Below are experts of layer 5 (counted from 0) of a mixture-of-experts language model. Rows are named router (the router's row for the expert), up (a neuron's input weights, with its number), down (a neuron's output weights, with its number) and show model dimensions 0-95. Each number is 50 + 15 x the weight over its row's rms, rounded and kept within 0 to 99.
Before each expert's rows: a language model's description of what the expert responds to; "comes after" lists some tokens at least twice as common just before its tokens as in all text. This comes from a sample of Wikipedia text that the model never trained on. Tokens count by the router's weight.

# expert 25
Description: Digit tokens inside numbers in tables and statistics, such as vote counts, percentages, times, scores and dates like 34,78(3) and 42.(38).
comes after: ".", ",", "–", "19", " 18", ":"
router:48 67 82 57 39 95 66 71 56 57 65 69 38 52 45 38 30 07 24 36 45 38 54 57 23 49 46 33 47 83 54 53 48 22 48 73 64 42 43 50 50 48 44 55 32 51 42 48 57 56 57 62 60 61 33 42 51 49 43 63 48 59 57 47 40 55 49 38 37 50 72 30 45 44 57 58 62 48 50 56 44 44 58 34 49 87 61 23 26 73 53 37 62 07 51 54
up10:38 58 57 60 64 60 54 43 55 76 60 53 63 31 50 62 37 54 49 28 50 74 41 25 38 44 52 63 49 22 22 71 69 51 52 61 28 48 57 53 40 57 53 49 64 56 25 75 70 45 69 57 58 30 69 52 72 63 54 61 43 56 62 67 55 37 30 48 38 51 67 22 67 65 58 77 49 28 42 41 57 37 75 40 54 17 45 80 42 72 47 89 62 42 48 30
down10:78 39 34 51 41 46 54 49 77 60 42 45 34 57 70 62 66 49 64 39 62 45 65 59 42 44 51 72 62 65 45 53 21 33 58 39 80 40 72 40 51 48 60 38 48 54 55 44 28 60 58 64 47 71 26 54 20 26 45 43 62 48 29 58 68 71 71 73 43 67 68 65 42 58 52 37 79 68 47 45 37 65 26 81 57 55 48 28 44 38 75 35 57 75 30 74
up11:65 51 45 48 63 18 56 66 53 59 16 56 53 46 31 53 47 91 48 67 30 50 59 59 65 42 57 53 53 34 40 57 42 54 41 42 38 52 24 64 62 66 67 66 72 73 43 65 55 43 46 39 63 48 75 50 59 60 51 51 63 22 61 42 74 34 60 53 33 34 64 54 29 49 16 41 66 48 39 63 62 55 52 40 70 52 54 53 60 19 34 37 15 90 60 58
down11:52 63 74 35 51 30 41 53 34 29 37 59 46 43 61 38 36 41 55 52 47 35 42 42 06 51 51 17 33 54 79 38 41 57 50 52 37 81 57 55 50 20 28 40 40 43 58 66 34 43 41 54 42 50 53 85 71 66 44 35 48 79 62 70 42 55 44 65 39 56 57 70 36 65 88 49 36 63 34 64 51 41 51 54 59 45 53 42 38 30 87 50 67 28 54 52
up12:54 60 36 52 49 43 33 39 36 53 64 51 37 40 64 44 68 71 51 60 47 57 18 54 42 21 62 42 15 57 66 54 45 80 49 64 35 61 35 47 17 44 76 71 64 49 24 55 56 62 56 45 42 45 65 65 74 62 57 27 36 73 69 53 55 67 62 62 64 57 46 62 61 40 87 29 48 40 69 34 64 33 32 29 33 30 42 35 50 24 44 42 69 58 50 35
down12:53 27 64 55 46 82 65 68 35 44 59 60 50 72 65 64 22 41 50 37 51 51 63 71 86 29 58 61 37 22 70 42 44 28 52 49 46 45 69 70 49 67 49 07 16 30 54 41 38 57 45 46 76 62 30 55 35 48 50 72 61 45 27 46 48 55 58 63 35 47 36 54 51 34 33 66 43 67 46 65 41 45 51 54 30 69 57 56 36 60 43 72 32 51 71 67
up13:41 53 58 44 38 82 62 61 25 37 56 34 37 41 40 32 45 55 27 62 43 62 64 52 45 38 59 47 31 59 36 47 58 39 30 56 63 56 16 44 28 62 49 50 19 70 72 45 64 61 64 45 28 37 52 71 64 60 67 31 57 38 62 39 42 27 62 43 55 56 69 80 68 48 41 58 46 56 63 37 56 42 53 53 35 45 33 45 37 45 22 47 51 85 07 82
down13:46 55 42 53 76 52 41 47 65 66 54 85 26 51 55 42 54 45 25 44 68 58 33 52 38 39 41 27 57 39 67 41 34 31 27 49 65 53 61 64 71 56 70 35 45 42 56 51 44 66 47 41 96 45 39 41 36 61 35 62 52 34 45 50 42 36 52 41 36 53 60 57 17 47 71 49 72 21 71 74 34 29 38 31 56 55 25 63 61 77 51 28 51 24 56 33
up14:37 60 65 44 55 44 46 53 65 74 44 42 35 70 45 64 05 62 73 29 55 84 16 50 48 45 73 50 46 57 66 55 54 52 38 54 42 47 47 52 53 53 61 53 71 54 95 64 69 53 52 39 52 53 61 42 55 68 81 36 45 84 55 24 31 67 29 35 41 53 63 43 77 64 55 66 56 49 23 55 57 50 60 69 37 32 35 39 46 45 71 40 51 52 65 56
down14:85 50 33 50 45 43 66 65 68 36 45 62 54 61 55 52 62 27 31 61 48 44 62 41 55 33 38 35 26 55 77 45 63 54 56 49 70 57 74 24 58 65 64 50 66 43 71 41 21 65 55 70 70 64 26 68 54 27 33 59 42 64 47 52 31 62 49 37 49 56 72 59 58 19 16 51 41 36 50 39 42 08 52 43 59 55 17 60 44 50 40 64 54 72 45 50

# expert 56
Description: Equals signs in headings, hyphens and dashes inside compounds, and prepositions after verbs or nouns, like on purpose, at the age of.
comes after: "=", " (", "\n\n", " well", " known", " 6"
router:26 73 67 46 56 65 71 77 49 59 62 35 59 54 55 30 51 24 31 41 38 63 67 63 19 52 36 53 58 63 24 36 51 47 50 58 65 36 34 34 33 34 41 59 39 60 37 55 29 45 75 61 66 62 34 38 59 64 44 41 56 46 77 44 35 44 36 42 39 63 52 30 33 42 39 45 64 40 92 73 60 41 50 66 57 86 62 39 38 58 71 43 68 25 62 67
up1:34 28 25 52 39 72 42 38 77 53 39 52 59 32 35 41 26 45 72 37 59 35 60 43 16 20 46 43 51 23 63 47 35 63 45 77 46 45 68 48 52 59 46 44 37 55 32 52 39 62 46 52 36 38 48 45 43 37 44 49 58 29 70 47 59 72 22 48 57 41 28 29 48 43 15 35 53 56 45 37 30 39 52 55 74 15 36 13 36 55 43 35 39 31 52 47
down1:65 56 35 57 41 36 41 33 52 49 39 45 34 71 28 51 28 54 57 40 44 55 38 50 53 29 43 68 51 54 40 38 45 31 33 41 40 45 34 37 60 60 39 23 54 73 56 40 32 66 23 13 37 58 42 50 25 51 31 37 44 40 14 46 40 52 40 18 65 28 40 40 54 38 57 33 66 58 63 53 26 38 40 26 31 66 26 45 29 66 46 11 44 32 58 40
up2:56 54 38 60 67 46 50 36 38 77 72 56 45 44 65 43 16 55 35 27 48 62 61 51 52 59 34 43 65 80 53 43 40 61 38 37 52 69 24 55 39 47 71 31 41 43 51 45 49 50 35 56 33 11 43 63 61 21 66 51 54 40 33 38 30 26 55 50 55 39 57 38 25 48 06 32 80 50 26 59 22 67 59 51 55 42 65 45 54 38 37 48 68 50 66 33
down2:52 41 58 71 55 53 49 38 48 60 33 44 70 70 46 54 65 38 63 30 48 38 59 76 38 49 67 49 49 51 73 44 16 60 27 45 58 34 69 40 75 54 53 71 48 63 49 86 49 38 59 33 73 49 27 35 55 50 50 36 26 44 71 54 86 64 49 47 57 66 57 26 47 18 63 71 40 66 58 69 70 70 54 57 43 50 42 50 71 19 43 38 36 66 48 75
up3:57 42 48 53 51 77 60 73 77 53 69 67 47 64 61 91 31 29 36 49 61 76 70 46 56 34 44 50 44 30 46 66 22 48 78 58 51 20 63 48 55 53 58 20 56 31 47 34 56 41 35 53 30 60 44 51 91 57 54 55 50 50 55 46 42 34 73 46 70 52 49 56 74 60 35 59 75 41 70 56 52 64 50 56 31 41 63 75 49 53 45 40 37 35 80 56
down3:76 66 54 68 51 49 67 64 69 28 44 55 47 52 60 19 77 33 65 33 41 46 64 55 72 56 55 62 60 53 82 44 48 47 60 70 68 53 39 20 86 79 44 44 36 63 64 45 72 23 83 38 56 64 69 50 61 33 56 43 49 56 49 46 51 53 43 73 73 46 32 54 62 45 37 85 58 49 55 56 58 62 52 74 55 56 53 45 46 60 67 83 56 54 51 68
up4:43 19 44 50 54 51 48 36 72 48 56 43 48 31 50 68 55 44 59 84 62 23 44 45 36 41 37 55 47 51 63 39 37 70 38 70 62 37 84 65 42 27 44 38 46 56 59 41 77 69 51 56 40 54 60 52 58 48 50 57 58 62 70 73 53 75 29 45 86 49 48 79 54 49 73 29 49 32 52 23 46 39 56 64 51 57 60 19 42 43 86 77 64 36 59 64
down4:65 50 53 42 23 75 41 21 53 45 20 83 36 58 38 45 24 44 57 46 72 39 58 58 33 42 55 43 30 38 38 48 53 51 75 66 43 37 34 36 31 86 70 41 40 50 50 49 63 58 52 39 36 68 58 55 15 43 50 06 55 41 41 52 49 47 69 68 54 55 58 52 45 38 39 37 21 43 51 42 09 41 56 61 64 35 38 35 46 68 40 39 35 55 43 39
up5:47 42 23 53 49 66 79 49 63 48 48 40 37 64 48 34 75 20 62 45 49 27 69 57 50 18 66 42 35 60 64 76 38 63 54 50 66 51 70 37 57 48 16 65 44 47 57 34 32 49 67 77 69 38 38 39 31 37 69 38 51 75 56 51 38 36 38 77 40 39 51 45 48 67 52 33 39 56 29 21 78 67 52 39 34 45 58 53 48 43 37 64 63 65 18 57
down5:63 30 63 58 64 37 24 69 27 57 65 44 27 45 41 68 29 55 62 66 54 55 38 51 70 50 55 53 79 49 36 53 32 44 68 38 40 37 40 62 59 37 42 40 31 62 41 42 52 83 39 37 18 39 56 38 54 49 40 77 21 72 23 71 33 61 38 62 39 28 55 52 41 31 26 63 41 30 34 50 28 39 61 61 59 42 35 59 57 17 53 38 41 54 41 27

# expert 30
Description: Dollar and pound signs before amounts, and the numbers that start years or figures, like $150,000, 18-, 185-, US.
comes after: " in", " of", " on", ":", ",", " about"
router:31 58 68 60 61 75 72 49 42 50 69 85 78 60 46 48 31 20 21 29 43 65 42 69 45 42 50 28 44 47 32 37 45 46 74 53 57 67 50 37 45 55 55 40 48 46 44 50 42 49 65 67 59 51 19 57 53 73 54 69 50 43 63 36 31 34 25 14 30 40 81 45 35 52 57 48 39 48 68 54 60 31 44 44 51 69 58 25 48 70 72 37 65 56 62 31
up17:39 30 55 57 65 32 68 57 18 47 59 83 43 46 60 25 34 35 39 32 46 62 34 33 59 44 39 72 32 64 32 50 51 39 29 55 63 39 44 49 74 22 41 60 41 45 46 52 62 63 49 30 33 72 54 41 44 60 73 27 46 50 34 59 45 99 62 54 44 61 33 35 47 70 61 68 65 27 58 51 48 57 44 47 32 43 27 70 62 25 56 54 75 60 42 43
down17:41 63 53 33 62 47 55 56 67 61 37 56 52 57 40 64 78 33 76 60 49 64 59 43 95 36 35 34 41 73 84 57 40 45 64 37 61 25 67 62 60 46 33 40 38 55 29 48 43 46 72 61 60 63 36 29 31 60 63 43 44 60 36 69 57 42 26 55 57 36 57 77 64 35 40 55 37 56 54 30 71 56 43 44 81 36 50 24 49 63 37 54 53 25 82 39
up18:26 29 53 56 40 51 44 59 42 51 73 11 59 22 33 67 62 64 61 18 42 70 82 50 36 60 51 57 47 27 71 60 69 45 46 56 39 56 63 38 43 50 72 27 61 52 66 72 40 46 57 43 19 36 54 51 39 39 44 34 44 53 53 54 18 67 45 44 64 74 60 54 65 76 53 55 35 29 60 42 55 36 70 42 31 55 75 69 50 26 51 38 50 60 56 77
down18:46 70 25 63 42 35 45 49 61 51 22 40 71 60 70 52 52 59 15 45 50 64 51 46 37 21 58 68 50 42 66 27 43 80 58 73 65 47 63 40 68 45 45 67 27 50 53 76 12 48 53 59 65 49 37 28 40 43 66 36 50 47 78 69 47 37 37 57 13 47 37 34 48 55 65 53 46 56 27 44 39 38 31 44 52 56 23 44 33 48 25 52 52 61 40 27
up19:55 51 47 41 66 43 53 62 69 42 44 31 67 57 37 56 48 65 65 70 38 42 76 58 83 29 51 92 19 44 62 66 44 76 41 42 61 61 30 44 62 50 69 58 41 37 21 28 31 41 44 60 69 66 59 63 26 66 47 65 30 52 49 62 72 64 41 38 48 58 61 26 67 38 63 44 61 76 43 30 55 50 71 79 56 44 62 53 56 50 23 50 42 54 52 73
down19:45 35 47 70 68 52 59 61 36 51 22 70 42 57 54 70 11 72 60 49 55 54 31 39 54 68 40 40 31 37 90 28 63 60 64 80 52 57 42 66 59 57 58 33 42 57 72 79 82 64 61 45 26 45 50 50 56 52 40 18 45 58 30 46 39 43 46 45 44 39 43 54 47 54 58 29 29 32 52 52 65 55 53 44 32 69 26 39 65 23 49 45 35 68 71 46
up20:58 55 52 65 37 36 60 50 50 62 55 23 44 41 31 31 58 53 67 22 31 49 27 41 57 63 51 55 28 64 53 49 31 77 73 39 75 49 53 57 57 53 56 34 52 45 37 45 55 08 48 65 51 76 43 42 54 31 66 38 37 36 56 52 45 72 94 60 79 37 71 86 29 52 29 33 43 55 53 44 54 51 41 35 38 56 46 50 64 59 32 37 23 34 43 41
down20:35 56 22 47 34 46 67 51 47 75 91 45 54 50 51 67 48 72 26 49 57 32 62 56 66 38 40 55 67 31 52 41 65 35 36 61 27 51 40 62 63 36 56 59 52 49 46 57 63 66 66 74 82 42 45 38 14 76 65 76 41 75 66 47 46 32 47 58 32 58 30 40 70 79 49 42 49 36 19 61 45 29 50 61 45 55 31 38 49 61 67 69 52 53 45 55
up21:31 60 47 37 40 52 62 32 55 45 32 33 43 72 63 57 44 56 69 54 40 38 36 46 41 42 30 39 52 84 81 67 56 33 30 51 35 47 60 33 41 57 67 58 56 62 79 14 70 38 56 52 21 41 38 46 37 50 33 51 77 75 64 63 32 63 43 51 46 23 69 64 73 46 33 52 77 55 76 82 61 70 32 47 60 48 52 52 34 27 56 43 44 40 45 41
down21:59 84 52 39 61 39 36 46 59 22 51 70 61 30 61 33 32 44 44 55 58 60 52 60 62 49 72 63 42 51 49 55 53 65 44 61 56 32 15 69 67 40 25 25 83 34 67 47 61 56 58 33 78 61 53 39 72 69 66 55 19 29 16 31 39 55 67 48 40 52 43 59 29 47 64 53 51 27 57 61 61 45 65 57 45 67 36 44 53 46 25 50 37 40 24 60

# expert 32
Description: Single-digit number tokens and pipes in tables of scores, votes and road data, plus mid-word pieces like ta in Karnataka.
comes after: " |", ";", " D", " O", " G", " S"
router:27 73 67 46 56 65 71 77 49 59 62 35 59 54 55 30 51 25 31 41 38 63 67 63 19 52 36 53 58 63 24 37 51 48 51 58 65 36 35 34 33 34 41 59 39 60 38 55 29 45 75 61 67 62 34 38 59 65 44 41 57 46 77 45 36 45 36 42 39 63 52 31 34 42 40 45 64 40 92 73 60 41 50 66 57 87 62 40 39 58 71 43 68 25 62 67
up8:35 47 60 57 52 62 81 79 65 60 64 64 53 32 33 64 65 70 44 72 36 66 21 63 70 38 47 46 58 58 90 57 72 41 18 47 60 44 35 50 50 54 47 52 51 65 72 50 68 58 59 34 42 51 48 66 45 29 49 67 38 51 45 43 17 69 53 40 57 43 48 76 50 66 78 66 17 62 33 33 64 48 67 50 53 59 41 72 31 44 53 30 70 49 46 67
down8:78 45 67 37 35 58 66 60 35 68 66 58 40 41 68 52 08 35 23 59 29 34 58 58 42 58 59 62 19 29 59 55 37 45 56 41 54 50 51 29 28 53 64 38 37 44 19 40 63 31 54 20 42 23 42 31 57 66 67 28 68 59 45 58 58 59 55 72 46 42 41 32 25 79 62 37 52 49 64 47 63 54 33 38 54 37 44 34 49 19 61 51 55 62 43 66
up9:52 72 39 44 46 24 44 59 51 51 19 55 40 47 53 55 48 51 38 38 55 63 69 39 54 67 22 31 74 90 75 56 39 61 52 51 51 32 51 56 54 53 65 34 10 33 53 33 58 38 45 35 32 63 53 36 31 52 23 76 48 36 28 25 52 46 24 71 56 55 75 42 52 39 29 48 55 57 34 48 72 36 55 56 55 49 39 46 48 64 76 55 60 81 30 66
down9:45 84 17 35 38 65 76 50 64 89 47 69 47 58 55 43 44 69 31 68 57 43 27 24 59 62 54 36 49 61 47 50 46 28 58 39 68 44 41 43 41 50 48 53 58 57 51 71 80 38 47 76 34 44 21 47 67 73 71 52 53 52 56 70 43 48 25 39 44 51 62 67 22 55 64 46 54 33 55 36 26 58 48 52 36 56 85 62 69 33 51 44 66 54 63 39
up10:46 80 69 70 92 46 56 56 45 29 33 37 27 68 47 58 36 54 34 59 49 47 45 47 50 32 68 49 48 65 47 55 47 60 74 86 58 30 44 45 78 31 47 57 67 56 32 36 66 44 44 47 43 46 47 68 58 42 49 59 55 49 40 67 56 48 67 41 42 32 78 69 32 37 50 62 59 48 45 52 44 35 80 45 45 72 78 69 72 36 79 67 27 41 75 32
down10:41 46 76 48 48 51 64 79 65 20 53 40 61 42 16 50 36 55 48 23 65 19 44 31 37 70 61 54 78 45 41 50 46 38 55 51 44 51 38 48 39 42 41 42 55 41 75 17 34 51 70 79 39 34 49 35 53 27 37 57 61 57 74 41 42 36 31 58 37 58 29 57 34 65 26 64 21 62 32 42 47 77 25 43 36 58 43 56 67 52 59 61 33 54 47 41
up11:49 33 39 47 28 53 27 65 75 41 61 49 36 51 03 37 39 46 61 31 31 65 62 51 42 52 60 43 37 59 54 43 67 67 44 52 59 49 68 44 43 67 51 64 59 35 60 65 36 10 57 45 36 57 48 60 40 53 25 42 35 59 50 55 52 72 42 37 66 75 36 76 71 67 45 45 77 69 28 56 60 44 56 56 38 43 52 61 56 83 56 62 68 57 91 70
down11:52 50 52 56 74 47 62 52 51 50 64 46 41 54 53 55 51 38 31 18 48 36 60 52 55 36 86 66 64 52 68 71 71 65 48 41 59 69 48 74 69 35 63 42 52 36 33 55 69 42 22 65 45 82 37 67 41 59 73 60 60 68 79 48 73 64 38 69 70 57 34 36 42 80 69 41 60 34 46 58 40 49 51 56 60 47 71 62 27 29 43 20 36 21 52 46
up12:37 62 28 57 19 47 56 66 27 43 55 62 67 11 53 54 26 46 53 67 47 35 21 29 47 71 27 60 46 41 55 63 66 54 33 43 68 59 35 77 49 52 43 21 52 49 47 59 15 60 72 56 17 49 68 29 39 58 32 45 62 56 25 50 39 40 60 63 55 43 71 40 40 74 28 51 60 38 50 52 59 24 47 44 57 68 38 52 51 51 46 38 71 45 34 67
down12:48 27 55 57 66 47 59 09 48 29 65 42 34 49 65 58 51 57 58 41 40 59 55 66 56 31 44 52 24 48 78 59 52 48 66 52 47 66 35 33 61 58 48 46 26 61 34 70 55 62 53 62 45 37 55 48 48 69 72 43 46 66 51 57 61 35 40 14 39 53 74 67 54 78 68 19 42 85 75 41 60 58 72 46 52 52 67 41 66 40 51 53 74 50 14 26

# expert 21
Description: Equals signs in wiki section headings like ===England youth===, plus word-initial fragments such as Go(ffin), Tab(le), art, out.
comes after: "\n\n", "=", "-", " self", " Time", " carried"
router:26 73 67 46 56 65 71 77 49 59 62 35 59 54 55 30 51 25 31 41 38 63 67 63 19 51 36 53 58 63 24 36 51 47 50 58 65 36 35 34 33 34 41 59 39 59 37 55 29 45 75 61 66 62 34 37 59 64 44 41 56 46 77 44 35 44 36 42 39 63 52 30 33 42 39 45 64 40 92 73 60 41 50 66 57 86 62 39 38 58 71 43 68 25 62 67
up0:63 46 53 43 36 70 63 66 29 56 36 66 59 71 69 39 45 52 58 74 78 38 39 36 24 39 64 35 55 64 48 42 49 34 46 79 75 54 53 44 33 43 19 51 52 18 61 56 63 66 60 73 35 53 54 76 72 45 61 56 41 54 35 50 55 61 71 39 47 22 63 58 54 44 61 67 84 40 87 70 48 56 47 37 57 35 53 70 77 49 54 52 42 77 52 60
down0:37 23 46 36 48 56 53 45 37 29 35 61 61 32 33 26 44 47 42 76 48 41 62 51 72 44 70 50 54 43 32 41 80 34 35 49 55 70 52 25 49 58 55 59 36 37 80 32 39 69 60 44 46 38 56 67 53 58 47 56 54 66 69 38 63 31 46 36 29 73 64 54 68 27 37 42 33 55 48 51 64 78 60 71 78 80 60 67 63 35 25 54 63 16 61 34
up1:65 46 50 53 64 60 39 30 35 39 47 36 85 92 48 68 61 21 40 33 22 38 58 31 67 36 84 34 41 40 42 70 72 55 56 34 37 46 41 60 54 43 61 89 45 54 27 33 30 56 52 37 69 53 34 43 51 76 27 58 55 47 51 64 53 40 25 50 40 36 54 27 70 47 40 51 53 79 39 47 48 47 56 47 50 43 61 82 32 53 47 60 61 49 48 43
down1:61 61 37 67 44 26 33 51 45 61 54 43 36 34 20 62 54 53 25 61 56 52 76 52 60 64 56 61 57 67 46 45 21 32 62 30 41 71 42 37 43 52 36 18 51 36 39 68 58 23 40 32 53 43 45 23 43 65 57 51 41 25 40 58 44 38 59 47 36 59 61 49 37 82 72 63 36 23 44 80 32 61 68 49 42 49 41 59 31 62 58 63 26 68 59 87
up2:62 59 51 29 76 60 65 46 56 51 59 72 31 45 47 71 82 30 80 44 60 49 67 55 10 71 42 42 17 60 67 50 59 51 54 64 54 64 62 55 61 55 61 42 56 63 49 41 37 82 46 38 42 52 44 27 29 30 57 41 76 44 59 24 53 48 61 55 37 27 74 53 45 72 47 35 58 45 77 42 59 59 42 36 57 50 72 82 26 64 32 51 55 51 37 45
down2:51 28 60 69 43 75 48 40 75 17 40 62 26 49 53 51 60 59 61 42 38 59 31 72 52 94 39 51 51 33 35 65 53 42 48 69 55 66 61 55 39 39 33 54 45 39 55 38 44 50 41 60 52 69 85 46 44 65 36 51 26 54 25 07 85 40 72 45 61 51 50 58 53 46 65 81 67 67 69 48 53 64 54 41 59 55 44 35 61 38 37 54 39 50 51 25
up3:40 60 36 42 41 41 44 44 46 82 52 60 46 41 38 73 37 10 46 42 55 39 72 60 59 56 31 39 55 41 68 70 45 37 52 46 60 51 57 86 47 28 67 51 61 72 52 31 66 61 22 41 54 46 54 39 60 65 62 53 48 64 47 64 68 55 40 35 56 65 37 48 59 30 64 57 50 84 32 48 62 91 43 71 41 63 54 46 46 72 86 52 49 19 62 69
down3:26 35 59 27 69 42 32 71 41 60 49 32 15 24 57 43 59 34 43 35 49 79 40 36 39 50 75 56 56 36 65 42 36 46 40 28 62 00 48 23 50 48 35 64 69 41 41 58 57 51 43 48 43 36 60 33 47 60 59 45 54 52 29 20 30 43 34 61 51 52 46 62 65 45 54 48 49 36 36 46 41 39 40 62 67 32 70 44 39 53 37 86 33 47 36 55
up4:59 21 52 63 35 38 50 27 27 50 28 42 55 36 22 65 39 57 51 45 38 47 61 71 65 35 49 51 85 33 66 38 28 47 55 58 67 48 41 40 47 48 51 52 61 74 54 64 23 55 54 61 56 65 61 73 56 27 60 66 54 54 51 32 41 39 38 70 62 32 64 31 38 41 12 74 30 49 31 41 65 55 30 55 33 64 43 09 21 49 54 51 70 45 50 51
down4:54 43 44 67 55 61 39 63 55 47 76 59 68 62 67 60 33 58 93 56 64 60 61 44 38 59 51 73 54 54 58 70 42 73 63 61 22 44 55 50 56 52 63 57 60 61 36 48 64 44 44 44 82 24 79 57 50 39 46 31 60 63 49 53 86 77 43 26 19 52 80 58 69 56 59 27 56 51 81 42 43 52 37 40 46 67 56 58 42 64 41 41 73 60 31 29

# expert 7
Description: Double-space cells in election tables, plus prepositions and word starts after verbs or nouns, such as for, opp(onents), per(mitting), between.
comes after: "|", " |", " Website", " and", " to", " as"
router:26 73 67 46 56 65 71 77 49 59 62 35 59 54 55 30 51 25 31 41 38 63 67 63 19 52 36 53 58 63 24 37 51 48 50 58 65 36 35 34 33 34 41 59 39 60 37 55 29 45 75 61 66 62 34 38 59 65 44 42 56 46 77 45 36 44 36 42 39 63 52 30 33 42 40 45 64 40 92 73 60 41 50 66 57 87 62 39 39 58 71 43 68 25 62 67
up10:62 65 61 57 69 37 37 42 53 63 56 71 33 52 32 46 78 47 13 47 35 21 35 57 60 60 27 46 56 35 59 60 47 39 52 46 54 54 65 50 57 40 62 64 63 42 59 52 67 82 52 48 70 54 70 59 62 30 61 73 29 71 72 56 83 32 43 34 50 36 66 26 32 16 52 24 81 45 49 40 56 43 37 26 40 66 36 62 34 60 43 55 65 52 38 47
down10:44 50 59 12 46 62 49 42 33 42 45 85 31 54 51 76 59 63 29 43 35 83 24 65 47 51 82 50 64 47 54 59 52 51 41 43 55 35 40 61 52 42 79 38 58 29 80 35 41 36 46 46 76 56 64 29 85 51 54 40 59 59 67 58 64 50 32 53 42 41 51 62 28 33 56 61 44 89 54 47 32 29 40 53 44 69 35 33 38 48 69 34 49 55 61 56
up11:54 54 42 66 55 48 36 53 29 49 61 42 14 19 26 61 68 48 60 59 40 50 45 35 78 54 27 39 54 71 32 34 42 75 25 66 43 47 34 38 66 12 51 58 22 43 43 93 57 53 57 54 27 54 44 33 47 30 38 58 41 38 55 52 62 65 53 57 44 44 63 51 45 33 62 60 54 50 30 54 35 71 64 42 34 55 25 21 57 35 37 69 52 36 41 33
down11:31 19 78 38 40 85 83 44 62 36 48 52 45 63 41 71 58 36 54 43 70 62 46 58 58 49 40 41 62 73 40 61 38 64 21 54 51 31 58 78 25 52 49 41 47 49 61 23 38 43 51 29 71 53 74 51 54 49 33 09 19 46 43 67 28 69 55 49 36 59 62 45 26 30 73 41 60 67 47 65 58 57 37 37 49 54 34 57 48 49 32 53 54 48 42 58
up12:47 66 38 49 43 43 44 62 52 56 41 29 49 25 58 59 77 61 78 37 46 60 34 31 59 30 46 39 60 45 36 53 55 61 53 72 35 69 57 45 24 11 56 41 27 51 73 29 40 51 64 47 66 58 26 29 51 52 56 79 49 32 59 58 39 39 69 20 47 44 21 36 57 86 40 51 67 19 62 50 52 44 61 37 58 68 34 59 62 42 64 24 48 39 28 46
down12:40 59 46 62 57 34 48 33 46 59 51 60 58 71 45 53 58 35 67 61 37 29 34 90 27 27 50 51 52 65 42 71 78 61 40 56 75 38 64 36 60 52 55 61 46 67 79 47 46 60 63 54 28 26 65 79 58 46 41 68 35 61 59 70 52 36 29 40 48 76 29 56 58 65 72 39 48 31 28 48 69 60 63 65 39 48 35 33 76 62 63 29 71 59 50 26
up13:49 42 63 57 57 41 45 36 46 40 33 36 32 33 40 51 33 60 43 31 40 62 75 45 32 60 31 32 51 60 54 24 50 14 50 23 71 43 67 24 36 53 51 01 53 51 33 35 48 70 21 60 36 41 51 46 58 61 69 53 45 73 57 62 36 29 44 20 54 42 58 57 50 41 29 74 35 51 47 45 72 49 69 38 40 42 57 17 48 62 29 54 57 39 68 43
down13:62 63 73 39 42 64 42 41 43 66 43 47 36 49 38 52 63 32 63 28 56 50 38 38 61 50 70 67 53 43 44 51 57 29 87 40 59 47 50 85 76 37 36 52 58 42 49 70 38 48 42 38 61 53 48 25 49 92 29 47 60 36 49 24 52 09 31 56 69 42 57 53 61 57 52 32 74 52 77 59 42 41 51 58 42 26 50 48 16 52 49 76 42 71 47 67
up14:63 40 55 38 45 41 54 59 37 72 46 39 56 66 63 63 84 47 76 26 51 61 68 41 64 69 85 58 31 63 59 40 66 79 50 43 68 58 68 34 40 58 32 56 82 53 49 56 57 42 48 54 71 59 39 55 22 58 48 66 63 33 50 36 63 36 63 52 19 64 73 67 58 53 65 80 64 39 41 46 53 46 60 44 37 34 36 73 37 75 61 66 41 26 38 65
down14:80 54 35 24 38 21 66 69 64 47 80 55 49 72 45 40 62 41 57 57 74 50 57 59 37 56 39 72 56 52 49 39 34 45 22 49 42 29 42 74 53 41 45 58 89 53 49 62 74 29 69 35 60 54 52 53 75 38 59 45 61 10 45 50 26 64 94 27 54 58 55 62 43 65 45 61 36 37 63 54 46 40 42 63 37 40 67 46 38 46 62 42 57 53 66 40